Experts of a small language model: a softmax router, a shared expert of 320 neurons.
Below are experts of layer 6 (counted from 0) of a mixture-of-experts language model. Rows are named router (the router's row for the expert), gate (a neuron's input weights, with its number), up (a neuron's input weights, with its number), down (a neuron's output weights, with its number) and show model dimensions 64-127. Each number is 200 + 30 x the weight over its row's rms, rounded and kept within 0 to 999.
After each expert's rows: "mostly gets" lists some tokens that are sent to it at least half of the time. This comes from a sample of Wikipedia text that the model never trained on.

# expert 79
router,174,197,235,143,246,196,176,174,198,163,207,195,167,163,250,179,202,219,66,155,221,256,203,197,230,152,213,200,185,132,249,168,169,178,233,196,214,222,201,182,215,186,197,175,131,243,209,222,185,223,217,171,257,181,161,198,204,215,218,174,236,220,185,192
gate0,243,214,211,184,203,204,143,223,213,195,200,171,170,197,205,255,199,161,220,243,191,207,154,172,215,201,182,187,250,224,176,228,218,169,209,198,182,191,216,182,184,156,162,216,234,245,130,158,170,207,213,228,234,252,212,240,254,235,228,190,213,259,236,147
up0,239,209,201,181,197,210,176,226,209,237,218,155,201,186,189,163,269,164,238,146,200,197,241,196,222,174,207,225,211,176,186,229,228,209,181,186,193,205,168,186,209,180,246,203,203,171,194,206,150,186,167,191,191,183,216,173,242,217,200,260,232,186,231,205
down0,237,226,169,191,236,211,208,196,149,184,219,230,235,186,190,201,159,196,212,180,191,154,197,173,175,247,128,236,192,159,195,204,164,207,183,186,207,188,183,136,189,165,200,219,194,184,193,226,169,195,191,273,238,269,224,173,223,196,143,192,193,205,221,205
mostly gets: " South", " North", " Dead", "-m", " gu", " heart"

# expert 57
router,185,241,186,209,221,181,171,230,245,212,248,219,194,229,251,192,238,226,190,221,274,200,244,228,226,223,178,204,273,248,169,176,151,204,199,191,218,211,250,233,233,165,210,150,200,154,216,178,235,132,181,215,193,161,139,184,165,149,200,199,169,193,218,223
gate0,228,235,177,221,163,222,229,224,204,171,176,158,201,204,238,216,219,166,231,187,164,165,214,208,188,253,211,155,230,139,172,225,252,234,209,162,192,202,261,217,218,202,163,243,192,201,169,179,213,171,230,179,192,210,185,182,268,180,217,219,276,242,163,267
up0,228,223,220,194,232,211,208,176,131,194,197,148,196,232,185,239,201,225,176,167,230,227,181,210,201,194,229,181,164,247,210,183,236,166,176,199,206,178,169,201,233,250,186,199,221,200,229,146,165,207,125,224,230,220,172,166,192,242,163,186,142,170,246,179
down0,189,200,246,213,210,195,179,170,200,167,249,223,194,202,179,210,203,200,173,234,230,223,207,188,199,178,179,236,143,163,216,227,224,181,179,215,217,182,163,188,195,253,192,195,230,162,221,207,180,209,197,211,237,162,179,155,166,187,173,251,202,229,238,161
mostly gets: " Social", " Marine", " Society", " Arts", "er's", " women's"

# expert 21
router,191,228,252,175,212,219,262,169,202,222,183,168,207,207,254,205,207,182,143,216,202,229,253,241,217,150,204,148,196,173,236,189,138,199,179,226,215,203,193,155,197,245,160,179,162,234,163,191,226,236,177,186,272,193,164,203,237,191,251,220,217,168,211,212
gate0,233,220,140,179,167,193,166,202,218,153,270,251,174,189,216,242,254,199,161,188,206,234,176,183,160,229,131,205,213,197,201,244,154,179,186,219,225,167,205,232,249,171,229,183,206,220,197,140,261,249,222,220,193,173,200,169,144,178,211,172,168,199,160,173
up0,217,187,206,255,180,219,242,197,173,212,176,192,230,218,232,201,125,184,155,245,194,190,189,253,203,170,201,202,212,121,214,196,189,172,182,211,232,171,258,174,187,252,144,193,134,199,181,204,213,196,230,203,198,199,171,225,230,164,181,194,192,181,217,248
down0,170,188,213,188,197,175,177,218,194,157,174,211,244,245,176,167,211,227,233,218,213,248,247,155,204,201,229,261,216,180,145,201,222,191,232,225,263,215,204,182,234,177,236,209,157,210,208,188,208,183,241,182,213,231,231,188,221,211,223,231,207,219,195,223
mostly gets: " res", " return", " returned", " home", " inf", " rest"

# expert 22
router,166,202,248,187,240,179,188,207,169,177,180,201,138,202,218,169,191,200,201,172,237,214,196,185,200,193,185,223,201,224,179,187,194,188,215,203,201,178,162,177,152,135,239,179,177,163,236,191,188,169,227,171,238,192,143,154,216,189,241,215,238,216,228,172
gate0,174,133,201,186,225,216,217,238,149,178,180,178,195,190,190,220,187,211,124,197,203,227,189,207,204,199,179,177,219,148,188,192,240,192,206,123,185,235,168,162,178,199,166,184,163,255,212,202,221,199,214,225,205,246,194,197,203,173,144,206,211,210,207,183
up0,199,258,175,209,191,175,166,205,221,220,166,169,212,205,151,172,192,168,268,205,184,188,232,204,252,203,220,206,199,230,191,198,213,165,190,210,237,199,187,203,241,255,213,229,188,184,209,245,191,186,176,221,146,170,221,179,219,236,208,219,207,203,208,135
down0,152,203,145,198,199,161,261,147,180,256,188,203,202,169,220,249,217,197,192,220,219,189,208,158,239,221,110,263,205,212,188,218,170,201,211,215,219,160,275,186,158,188,167,253,255,201,175,196,217,206,173,181,195,197,188,159,170,165,243,170,190,212,217,256
mostly gets: " President", " politician", " coach", " Minister", " president", " director"

# expert 23
router,216,174,148,221,189,193,198,225,228,305,199,163,179,219,183,169,141,173,269,224,184,199,210,208,189,186,194,234,246,208,236,238,207,200,254,184,189,218,236,178,220,168,225,205,161,213,189,206,236,218,215,204,165,203,203,191,196,190,219,129,222,202,245,161
gate0,257,205,198,231,239,223,217,221,206,230,206,236,172,211,212,180,238,241,209,163,200,194,221,122,199,241,187,190,184,261,214,241,203,199,248,179,202,182,192,206,174,209,249,189,220,215,189,177,167,199,234,230,192,187,202,175,180,192,221,155,222,205,184,144
up0,173,213,213,209,240,155,148,204,235,182,221,210,168,205,188,151,178,201,188,182,234,209,208,197,195,181,138,227,252,176,213,195,160,208,190,221,172,209,159,191,170,188,224,189,207,143,214,248,226,168,199,170,209,165,199,173,186,206,173,244,154,169,204,244
down0,137,194,160,179,232,224,185,213,287,223,184,169,163,199,152,283,188,195,292,170,176,251,130,215,187,177,189,170,218,276,218,230,140,211,212,232,184,204,201,196,199,233,223,194,154,203,237,191,141,177,218,227,157,174,191,202,198,206,178,207,210,155,228,179
mostly gets: " other", " these", " its", " another", " his", " their"

# expert 94
router,163,213,183,163,213,203,178,242,233,248,219,180,211,236,227,198,165,209,256,222,202,222,223,179,192,199,225,166,182,235,226,188,198,208,182,184,206,228,194,244,233,182,197,175,194,185,229,189,247,189,192,229,207,211,222,241,238,196,230,212,183,249,196,149
gate0,189,156,173,174,222,213,190,229,205,155,205,192,193,141,203,230,232,206,218,261,266,210,197,171,168,204,196,177,221,141,185,165,173,248,153,197,216,176,249,248,255,248,230,250,178,262,183,211,158,164,182,157,230,242,220,212,184,206,220,209,231,188,201,189
up0,221,165,199,269,172,210,246,210,192,191,207,157,193,245,127,217,191,168,189,189,207,236,188,175,135,173,177,177,278,192,188,248,222,184,182,229,152,209,184,182,228,202,157,180,241,238,182,190,231,202,240,229,204,186,155,202,261,231,172,171,229,280,179,189
down0,227,223,229,246,271,213,190,188,177,202,152,221,186,212,144,221,247,197,183,223,226,180,178,143,202,174,236,212,212,184,181,190,253,235,212,226,270,240,123,249,203,165,171,124,228,224,195,195,125,215,199,162,228,191,182,183,196,180,193,174,242,250,218,183
mostly gets: " a", " an", "==", " =\n\n", " non", " annual"

# expert 62
router,179,242,182,190,192,192,179,182,207,204,224,242,199,239,225,245,215,210,217,170,200,185,219,210,213,137,221,179,236,223,215,231,201,187,219,239,255,168,249,175,177,192,187,205,205,155,189,254,239,180,150,177,192,177,199,237,202,158,185,235,205,201,198,236
gate0,178,179,249,156,213,167,167,254,220,225,232,197,192,195,231,214,217,135,189,229,198,155,170,267,179,221,203,262,187,273,165,182,249,165,204,178,184,194,188,183,179,213,257,168,230,150,178,117,188,159,192,206,214,194,220,213,140,273,218,182,247,196,229,201
up0,144,203,159,170,191,167,235,229,220,201,195,206,242,213,228,237,205,83,217,160,191,212,222,238,186,220,151,187,182,222,198,182,218,157,158,181,174,167,233,176,216,182,212,157,204,197,186,207,257,170,203,199,204,174,226,237,231,263,223,217,258,204,170,203
down0,151,163,191,227,153,205,241,183,231,248,217,189,143,143,172,227,210,207,232,156,250,228,216,233,187,190,169,193,206,164,198,123,247,259,218,214,171,220,186,168,208,209,200,170,199,156,186,232,211,209,158,191,214,162,167,168,209,172,225,209,195,154,205,224
mostly gets: " Swing", "ald", "č", "eat", " Apps", " Sand"

# expert 1
router,171,149,198,224,182,186,173,165,214,275,209,201,224,226,216,185,205,241,168,278,235,223,211,185,187,257,234,173,197,190,166,264,190,205,153,169,181,225,238,240,209,205,195,212,193,190,201,176,234,209,166,208,152,240,259,184,240,247,174,171,169,221,186,199
gate0,198,167,221,215,196,182,145,216,259,133,242,234,211,206,281,201,194,175,216,219,194,163,212,159,221,183,183,224,202,205,171,187,193,243,177,213,216,191,210,218,199,189,194,228,234,235,175,205,210,143,215,210,219,197,205,225,190,225,174,232,228,196,210,254
up0,205,183,157,235,171,295,191,235,173,253,217,181,197,177,214,219,172,167,201,227,267,211,214,185,234,197,185,263,209,242,200,171,179,152,198,189,189,207,204,205,240,182,210,239,197,191,191,162,203,196,204,245,214,166,181,183,197,192,176,207,229,182,181,157
down0,197,212,183,172,194,209,233,211,206,166,235,227,176,204,163,157,199,213,180,195,177,189,163,229,243,219,244,160,189,184,168,220,202,183,207,218,209,201,188,163,181,175,279,183,163,228,135,180,166,206,199,208,187,175,173,236,151,193,249,173,255,252,215,180
mostly gets: ".\n\n", "\n\n", "==\n", ".\n", " |\n\n", "==\n\n"

# expert 36
router,210,204,203,187,225,188,213,221,248,336,213,207,187,182,202,184,202,176,171,176,184,225,193,225,223,239,181,243,215,201,235,187,158,190,252,191,195,175,177,204,201,175,223,213,203,208,197,188,207,261,205,199,175,219,190,230,174,211,276,192,191,169,196,184
gate0,220,197,198,218,204,197,201,203,218,200,199,206,216,196,189,213,200,188,154,209,233,228,190,234,171,219,186,206,144,202,212,143,166,217,245,206,214,216,218,216,194,226,205,157,215,231,238,173,243,234,245,160,213,188,210,219,242,174,186,155,196,210,232,193
up0,206,251,173,215,186,234,222,209,185,226,203,147,250,199,211,165,192,190,210,209,184,205,174,150,173,203,200,241,226,181,226,234,138,231,152,239,163,171,176,198,241,180,146,213,194,215,208,155,266,184,185,198,159,195,139,172,245,198,186,212,225,161,244,187
down0,219,184,196,192,170,226,215,209,249,216,184,238,207,221,154,191,210,196,157,201,183,199,149,243,197,254,136,252,190,155,154,224,160,212,187,229,180,198,179,179,195,238,189,181,241,164,202,212,158,227,217,193,206,221,216,207,198,202,203,214,219,172,208,212
mostly gets: " one", " latter", " each", " coast", " idea", " version"

# expert 92
router,212,234,217,172,220,161,236,202,189,245,203,179,196,157,244,149,182,209,138,169,245,206,176,251,189,224,152,216,173,160,214,177,197,171,237,162,211,179,219,231,208,185,207,216,209,148,207,199,205,170,170,189,199,214,152,195,219,221,217,236,209,216,196,188
gate0,210,207,223,175,156,214,222,160,191,197,238,189,217,196,183,185,198,180,202,179,146,246,172,207,175,223,192,196,141,172,238,205,207,179,145,223,173,174,218,132,238,164,209,217,203,171,165,154,198,168,184,197,171,150,234,179,230,174,230,238,210,181,166,163
up0,146,220,239,201,213,235,188,274,205,169,207,214,186,213,169,152,178,163,202,214,223,163,207,203,142,189,227,207,205,187,214,176,162,181,226,228,174,208,176,177,171,227,199,176,193,181,193,237,222,226,215,226,202,193,217,266,160,226,234,122,168,236,176,180
down0,164,177,245,220,210,258,221,225,191,159,258,212,203,246,232,163,208,151,170,211,179,132,207,144,234,191,248,180,201,163,140,205,201,181,214,202,239,211,234,177,186,193,236,164,160,253,248,180,216,220,169,178,187,186,211,189,200,168,202,193,214,217,173,183
mostly gets: " evidence", " laws", " interest", " friends", " efforts", " effects"

# expert 18
router,166,220,200,135,189,189,236,176,191,161,215,175,195,207,192,209,217,206,196,154,208,198,217,204,207,151,208,224,174,201,231,190,197,205,223,214,249,234,163,175,196,188,211,140,179,175,158,238,239,169,161,174,185,216,202,202,222,191,160,233,196,178,245,158
gate0,199,211,211,217,184,203,214,208,189,213,199,160,214,206,163,233,207,159,223,200,220,187,160,182,201,127,177,210,141,201,238,189,221,166,213,182,154,221,237,188,194,194,220,214,230,213,213,182,236,150,198,235,173,195,153,214,153,266,224,213,130,250,234,172
up0,202,244,196,200,167,208,182,186,173,211,203,181,194,229,167,209,213,169,187,229,148,175,186,212,203,173,173,189,104,176,201,205,174,196,208,249,213,190,195,165,169,136,169,208,188,190,177,167,238,198,274,224,187,262,260,162,236,174,197,237,194,220,227,194
down0,181,172,243,191,217,166,151,178,262,213,159,204,147,205,208,169,222,175,237,236,202,173,224,175,225,173,192,193,181,183,258,230,231,204,191,224,218,210,186,207,193,175,233,171,136,217,102,191,232,220,208,219,210,177,221,189,129,184,176,225,220,190,172,219
mostly gets: "ig", "ois", "ë", "act", "asure", "vis"

# expert 34
router,250,156,140,199,180,215,204,195,202,242,240,178,199,156,154,198,213,174,218,223,170,218,198,189,197,191,194,225,215,212,211,183,164,184,248,196,168,199,204,247,229,207,176,220,191,222,204,156,190,192,210,193,165,177,175,236,184,159,244,140,232,214,189,185
gate0,247,202,213,173,197,142,217,195,144,224,227,200,211,204,195,243,212,234,185,254,198,163,199,259,193,167,179,227,155,203,211,217,198,133,223,223,151,190,193,217,197,222,199,255,221,128,208,180,208,215,188,184,155,194,175,154,171,222,210,234,234,256,206,154
up0,211,153,195,199,173,167,236,200,167,244,205,195,183,196,150,217,192,152,195,191,241,170,223,167,192,207,213,223,198,211,201,180,190,127,200,226,199,190,218,183,245,225,211,199,205,185,246,193,127,239,204,184,187,226,169,217,188,245,200,205,192,153,160,197
down0,160,242,155,199,206,202,210,166,247,174,208,154,187,197,148,166,226,219,202,183,187,219,200,188,165,212,168,179,215,222,237,232,189,186,151,186,191,182,167,152,260,174,254,227,205,168,244,219,219,152,177,213,214,230,195,174,240,224,208,232,243,206,206,262
mostly gets: " Chicago", " Court", " Constitution", " Railroad", " dynasty", " Exchange"